Below are experts of layer 5 (counted from 0) of a mixture-of-experts language model. Rows are named up (a neuron's input weights, with its number) and show model dimensions 0-191. Each number is 128 + 24 x the weight over its row's rms, rounded and kept within 0 to 255.
Before each expert's rows: a language model's description of what the expert responds to. This comes from a sample of Wikipedia text that the model never trained on.

# expert 5
Unit and symbol tokens right after a number, such as °, ′, ″N, ft, km, in, %, plus closing parentheses and braces in tables and coordinates.
up0 [109 105 155 145 142 121 168  90 124 108 149 145 147 117 136  86 112 156 107 127 140 177 116  98 122  81  85 120  94 116 136 164 139 109 142 119 129  96 141 143 102 165 126 153 145 110 135 114 126 129 141 169 152 103 147 131 109 142 100 127 106 146 145  95 161 130 132 109 170 139 181 128  99 133  92 125 158 128 133 136 155  92 133 138 136 117 156  88 132 135 130  74 115 148 114 100 135 105 117 102  83 123 116 116  78 106 123  60 108 114 151  84 152 116 139 147 167 133 124 106  95 111 127  90 102 125 158 130 166 129 131 143 124 138 119  91 179 142 118 118 114 140 128 112 127 137 128 171  69 146 146 124 138 125 102 144 134  95  89 121 123 116 115 150 144 131  95 111 156 131 136 134 150 114 104 153  55 137 149 124  82 153 116 111  90 167 159 121 150 165 120 138]
up1 [126 115 146 119 137 141 157 128 126 107 132 134 140  50 132 123 112 139  84 137 113 123 124 124 162 122 102 125 165 110 140 128 103 107  77 146 122 130 166 108 132 128 162 124 181  90 140 123 141 126 144  91  93 164 135 127 142 145 137 151 143 120 114 144 156  95 117  77 151 102 218  90 175 117 137 116 138 127 113 149 116 126 128 134 140 128  63 139 135 138 130 113 138 124 123 100 133  99  96 110 101 136  78 133 122 117 123 126 135 107 154 120 135 111 142 125 172 152  91 123 106 121 109 110 100 129 111 163 121 116 137 144 126 121 107 116  99 122 145  57  88 143  88 139 120 119  95 136 113 223 128  72 134 166 122 161 151 120  97 100 141 113 153 140 106 116  98 128 115 129 124 104 150 131 144 131  92 123 113 122 146 142 108 129 102 106 137 135 140 111 130 154]
up2 [115 146 123 155 118 107  77  87 134 166 159 100 121 125 115 120 134 141 137 105 150 145 140 115  87  65 147 144 122 142 109 116 123 148 111 144 118 144 124 119 119 175 108 151  89 135 156 160 111 176 143 135 124 119 156  86 122 117 100 108 154 125 164 132 125  89 136  95 132 147 140 162  85 138 117 111 118 108 151 156  99 131 122 128 129 125 154 100  94 135 149 136 111 132  93 149 130 102 109 107 146 117 138 100 128 169 131 169 118 153 124 112 108  96 138 124 167  99 144 149 189 146 136 119 101 121  96 134 111 132  95 157 125 103 124 162 152 115 168 155 124 138 129 124 131  94  82 161  97 113 114 100 163 173 118 130 124 115  66 124 105 113 106 121 149 135  90 132 132 108 137 176  91 132 133  94 142 165 143 167 175  94 132 101 104  84 136 154 106 103 128 162]
up3 [142 128 127 133 141 214 129 150  87 147 119 133 157 120 141 122  89 129 131 153 142 135 142 117 113  87 119 123 111 136 104  91 159 127 113 124 151 186 133 114 128 163 140  96 122 154 128 134  96 133 136  80 128 135 106  98  80  95 132 116 126 147 162 153  89 152  87 117 112 159 150  94 143 117  98 134 116 133 138 105 165 103  98 139 103 152 116  96 127 150 146 137 115 128 112 158 122 143 127 130 137 119 149  86 113 113 119 138 123  94  98  92 111 157 148 108 111 129 157 136 110 122 140 114 115  85 126 123 106 108 132 157 114 103 109 137 190 120  81 111 198  96 129 160 169 115  86 138 138  95 134 104 142 150 151 155 152 125 108 141 162 129 162 147 154 153 139 149 117 173 146 160 104  75 173  87 137 155 115 158 120 137 150 135 138 111 120 124 143 153 127 123]
up4 [ 90 144 136 126 132 142 154 119 162 142 166 120  96 113  93  86 147 140 138 110 117 143 164 129 103 117 130 145 125 114 123 117 167 133 143 110  93 108 148  70 136 135 135  65 142 123  93 146  87 161 140 146  98 159 143 121 158 101 126 148 125 107 141 143 130 135 124 124 147 146  98 139 149 121 121 163  93 157  89 151 147 140  97 121 134 133 104 140 114 126 135  95 136  92 118 154 166 130 160 130 148 132 146 116 103  80 146 129 116  68 130 148 131 125 141 174 111  92 118 130 140 140 107 114 148 142 105 148 133 124 105 122  82 111 136 103 123 108 152  99  96 104 168 133 154  91 137 154  73 117 167  93 120  83 189  83 172 146  93 134 140 143 154 142 107 121 128 148 130 141 158  91 121 112 144 144  84 149 171 116 108 110 117 142 153 102 160 125 140 101 146 164]
up5 [137 146 167 133 120 158 118 113  49  98 160 132 126 147 157 158 173 123 122 105 107 110 144 138 127 143 164 104  99 153 135 136 150 130 137 121 122  97 123 127 138 126 139 155 174 125 160 149 150 131 134  74 157 120  99 102 118 106 157 116  95 116 114 116 119 149 135 125 163 105 115 150 141 187 109 136 111 168 168  98 181 156 137 141 172 151 146 111 130 144 133 137 123 131 121 182 127 132 161 138 102 117 169  79 121  98  88 122 121 142  93 118 130 137 112 145 162 114 131 101 108 106 122 118 143 114 114 110 156 117 151 135 138 124 118 137 166  98 114  99 134  79 141 154 156 124  91 172 124 126 105  82 136 117 133 114 148 128 155 135 137 163 150 139  88 119 156 101 158 104 170 138 139 106 121 141 133 101  78 131 104 141 137 147 132  83 151  82 150 167 146 119]
up6 [159 165 118 126 144 128 161 120  88 100 130 106 149 134 116 130 137 137 148 126 130 130 146 146 142 123  98 108 100 123 149 141 134 129 150  95 121 134 141  94 142 131  91 109 148 123  82  97 138 149 110 142 125 137  98 152 146  63 150 154 154 129  92 100 150 119 161 127 136 174 148 141 111 114 115 126 121 127 151 127 133 174 128 150 112  91 146 107 107 140 126 120 109 137 168 132 102 149 123 140 108 105 119 140 104 152 154 149 125 145 142 121 112 186 107 127  97 181 151 150 147 102 116 131 139 185 119  95 140  99 103 137  92 113 105 126 154 152 146 144 112 104 149  91 110 211  70  99 105 110  94 132 159 139 157  92 147 146 136 152 114 126  80 126 146 126  36 135 123  95 119 123 136 125 134 145 119 118 138 119 186 132 144 118 139 111 116 138 150 133 115  83]
up7 [146 117 162 122 124 133 116 112  89  99 134 109 143 125 171 109 144 135 137 159 143 164 102 128 138  99 111  99 133 144 116 135 132  64  90 119 134 118 146 119 124 139 134 134 182 132 153 164  76 140  94 136 112 149 141  90 131 143 147 145 185 119 156 138 163 127 158 150  94 148 148 134 125 137 103 150 130 140 150 136 142 146  84 157 122  86 124 108  51 167 118 147 119  85 151 124 120 139 103 147 109 110 101 124 131 126 143 156 117  98 222 122 143 135 158 125 144  98 119 145 105 109 116 114 123  94 109 158 102 120 119 156 118 149  80 127 137 114 111 130 104 122  81 134 109 158 125 140  49 116 126 111 164 123 112 127 138 154  86 140  89 127 101 135  97 117 129 158 115 171 111 157 125 143 148 163 124 122 144 102 123 138 142 133 144 143 129 111 135 129 142 113]
up8 [ 80 157 124 140 118 135 109 175 110 147 141  98 137 128 110  89  98 153  99  99 162 132 161 168 107 145 124  85 171 129 111  91 113 153 135 147 132  68 138  86  90 111 148 141 133 142 122 144 142  84 126 158 124 129 111  97  73 138 159 129 125 130 102 172  97 123 146 120 114 109 107 101 121 151 122 147 114 155 142 156 125 108  84 170 113  94 112  95 153 157 153 130 114 147  94 109 132 117  98 134 105 110 115 102 169 126  92 165 119  92 101 118 150 107 122 130 124 163 173 131 114 118 131 145 119 104 150 152 106 121 133 118  71 140 125 139 151 103 214 111 123 131 133 127 175 144 126 137 154 145 104  96 154 197 134 153 135 134 119 127 112  90 106 137 132 135 159 145 142 109 105 151 111 125 126 138 127 154 140 110 119 118 132 142 127 117  86 119 105 132 127 134]
up9 [161 132 123 179 157 176 128  95 121 134  82 133 116 146 137 151 134 100 123 115 139 133 119 133 117 146 140  85 112 128 139 155 162 134 115 121 148 156  81 118 102  98 121 171 129 138 129 134 107 136  89 161 140 132 128 109  85  67 120 125 135 121 112 120 167 159 156 148 150 128 116 108 119 161  99 109 104 161 130  99 117 102 132 114  73 164 108 107 117 147 131 141 142 133  98 108 118 110 128 123 124  88 121 136 146 133 125 108 118 132  99 161 161 119 108 190 138 163  94 133 141 135 128 114 128 118 145  72 130 131 113 134 146 123 150 144 122 146 108 110 152 121 167 133  99  95 125 104 128 169 140 138 111 100 168  48 115 125 140 118 139 115 136  87 147 164 149 111 132 144 166 156 106 129 154  67 102 114 144 106 123 166 123 149 117 116 162  63 138 127 127  85]
up10 [149 167 117  77 115 140 142 173  89 127 127  95  94 120 139 150 105 147 135 139 113 103 150 166 118 112 121 101 107 149 109  95 147 131 161 113 119  55 108 124  93 116  99 139 128 178 138 138 152 113 146 132 132 107 143 138 138 108 137 112 118 136 149 132 105  88 127 136 122 136 111  63 138 149 138 134 128 128 182 154 144 113 119 117 157 104  79 117 129 163 128 151 107 144  86 129 136 134 107 136 156 111 147 115 126 141 120 138  98  81 102 143 133 164 185 129 113 123 121 143 119 125 143 120 138 145 120 136 123 103  96 154 132 133 124 116 167 169 142  87 161  92 126 129 137 101 131  57 152 105 134  95 131 156 160 105 155 128 104 136 114  61  78 132 148  92 109 167 124 119 119 102 145 123 135 116 116 151 160 132 123  87 116 154 120 134  90 108  78 109 144 143]
up11 [120 146 128 129 116 138 114 127 139 116 117 147 160 145 111 123 173 135 100 140 132 121 146 148 154 140 157 132 106 138 180 127 107  99 149 115 161 116 130  98 108 122  80 108  92 157 137 145 101 116 119 148  95 119 138 132 111 144 162 146 137 115  86 131 117 142 192 113 167  91 129 141 144 158 138 143  95 172 136 139 126 141 120 126 142 101 114 123  83 147 147 120 118 138 143  93 125 138 166 178  85 126 138 167 139 126 132 113 135 118 150 130 188 175 119 177 153 123 137 165 122 120 136 172 118 144  39 122 141 109 150 114 101 157 134 185 144 113 131  78 170  89 127 127 132 156  97 103  99 103 125 140 136 155 133 164 136 153 140 141 110 130 114 132 146 137 150 149 126 144 128 141 134 133  81 132 107 116  94 128  97 111 144 110 146 144  66  96 143 142 134  87]
up12 [156  88 146 161 137 174 147 139 104 159 138 145 142 139 153 119 154 125 120 146 124  92 105 100 123 145 147 132 128 142 158 109 139 138 108 123  85 144 165 163 109  79 161 150 154 127 135 116 123 110 141 131 147 147  93 152 138 106 164 155 127  87  89 145 103 131 153 110 159  80 154 107 125  92 122 133 130 156 139 106 168 101 126 134 130 146  76 110 154 117 126  87 172 136 101 143 129 148 101 105  93 126 148  82  97  49  92 102 160 106 108 137 142 127 159 113 129 117 117 106 101 113 126 129 151 135 170 157 168 101 148 125  97 100 108  94  97 125 124  80 132 119 134 106 151 128 108 105 125 141 124 125 116 111 162 121 103 129 104 130 161 142 150 128 110 129 109 102 122 105 132 177 131 102 111 151 125 150 117 139 118  97 104 110  73 155 180 115 125 156 138 160]
up13 [139  81 119 140 148 137 129 112 136 139 156 130 111 121 112 115 114 127 113 107 146 158 153 117 135  91 122 135 121 111 114 136 181 133  98 133 139 162 148 121  94 129 130 103 118  77 140 129 108 171 122 150 128 133 152  80 152 128  88 120 156  95 126 148 160 132 132 129 144 161 155 121  86 110 121 134 129 135  81 164 110 131  62 131 148 116 104  89 113 149 129 125 131  97 127 110 114 151 142 108 135 151 103  87  92  91 133 136 105 113 147 143 142 125 131 109 145 132 155 139  98  93 156 174 157 128 157 113 138 121 111 131 104 134 122 113 169 129  97 124 119 101  98  70 159 125 139 154 101 193  97 116 153 109 130  79 129 155 165 122 141  75 116 148 106 134 109 135 126 136 140 139  73  97 188 131 115  59 161 134 129 141 144 127 119 134 128 118 183 152 129 129]
up14 [124 119 124 142 110 138 143 120 129 112 171 126 108 100 126 145 137 137 116 196 180 158 112 212 116 108 154 140 148 192 101 121 169 144 148 116 107 139 168 103 166 101 125 144  95 109 136 121 145  94 132 125  92 122 145 179 128 141 107 128 145 124 156 124 138 111 134 149  87 125 136 124 103 118 128 131 134 123 127 172 105 155  97 116 129 106 129  76  91 137 149 169 125 138 123 131 118 144 131 131 117 155  89 112 127 136 133 152 141  89 133 133 137 131 180 104 138 117 129 136 144  88 127 106 112 107 163 104 136 159 104 136  94 135 118 121 124 121 146 149 127 134 108 123 150 125 143  98 169 144 111 111 133 179 127 168 145 128 104 114  85 106  72 129 145 153 129 150 127 133 119 166 145 119 137 149 133 147 162 159 183 108 168 135 125 123  85 133 134  97  64 153]
up15 [123 134 165 159 108 159  98 111 153  70 113 149 152 104  95  93 120 108  90 109 111 125 164 104 141 179 157  93  82  88 141 123 116 139 139 102 126 124 135 107 150 124 173 161 127 102 145 123 141 124 105 120 115 107 112 115  96 114 123  91  86 143  85 127  79  99 127  92 126 106 127 149 152 133 119 140 122 131 114 135 151 126  76 149 125 120 188 103 125 134 116 167  88 145 118 175 131 129 113 110 134 109 108 141 131 147 126 140 129 115 163 100  95 132 136  99 173 148 104 139 111  73  96 112  83 166  62 105 146 155 154 115 129 125 113 125 155 133 143 129 154 123  94 131 140 169 116 128 114 110 119  86  96 128 149 136 122  88 140 119 117 114  98  86 133 137 126 176 155 136 127 166 126  94 163 138 126 112 110 138 117 124 132 112 137 138 147 100 103 113  99 130]
up16 [147 147 128 112  75 124 101 138  95 119 100 121 161 146  78 137  97 139 130 120  92 117 110 143 133 112 139 100 114 130 110 150 139 120 159  74  99  83  96 153  86 142 135  93 127 182 129 134 132 115 158 152 128 158 140 157 123 154 118 149 160 141 124  75 119 131 133 108 148 120  90 149 125 123 145 110 102 150 113 105 129 143 132  76 135  66 112 106 153 156 127 126  94 158 153 140 124 103 128 138 142 119 149 107 130  76 137 112 117  94 172 122 131 200  92 171  92 127 102 129 134 116 138 128 170 120 119  63 147 116 140 129 139 122 104 108 156 119 115 107 152  95 149 131 143  96 159 124  93 101 111 138 155  89 106 121 146  92 159 134  98 149 126 133 149 113 142 122 110 146 115 103 156  64 127 113 111  94 117 116 158 122 126 116 149 139 111 121 129  97 110 122]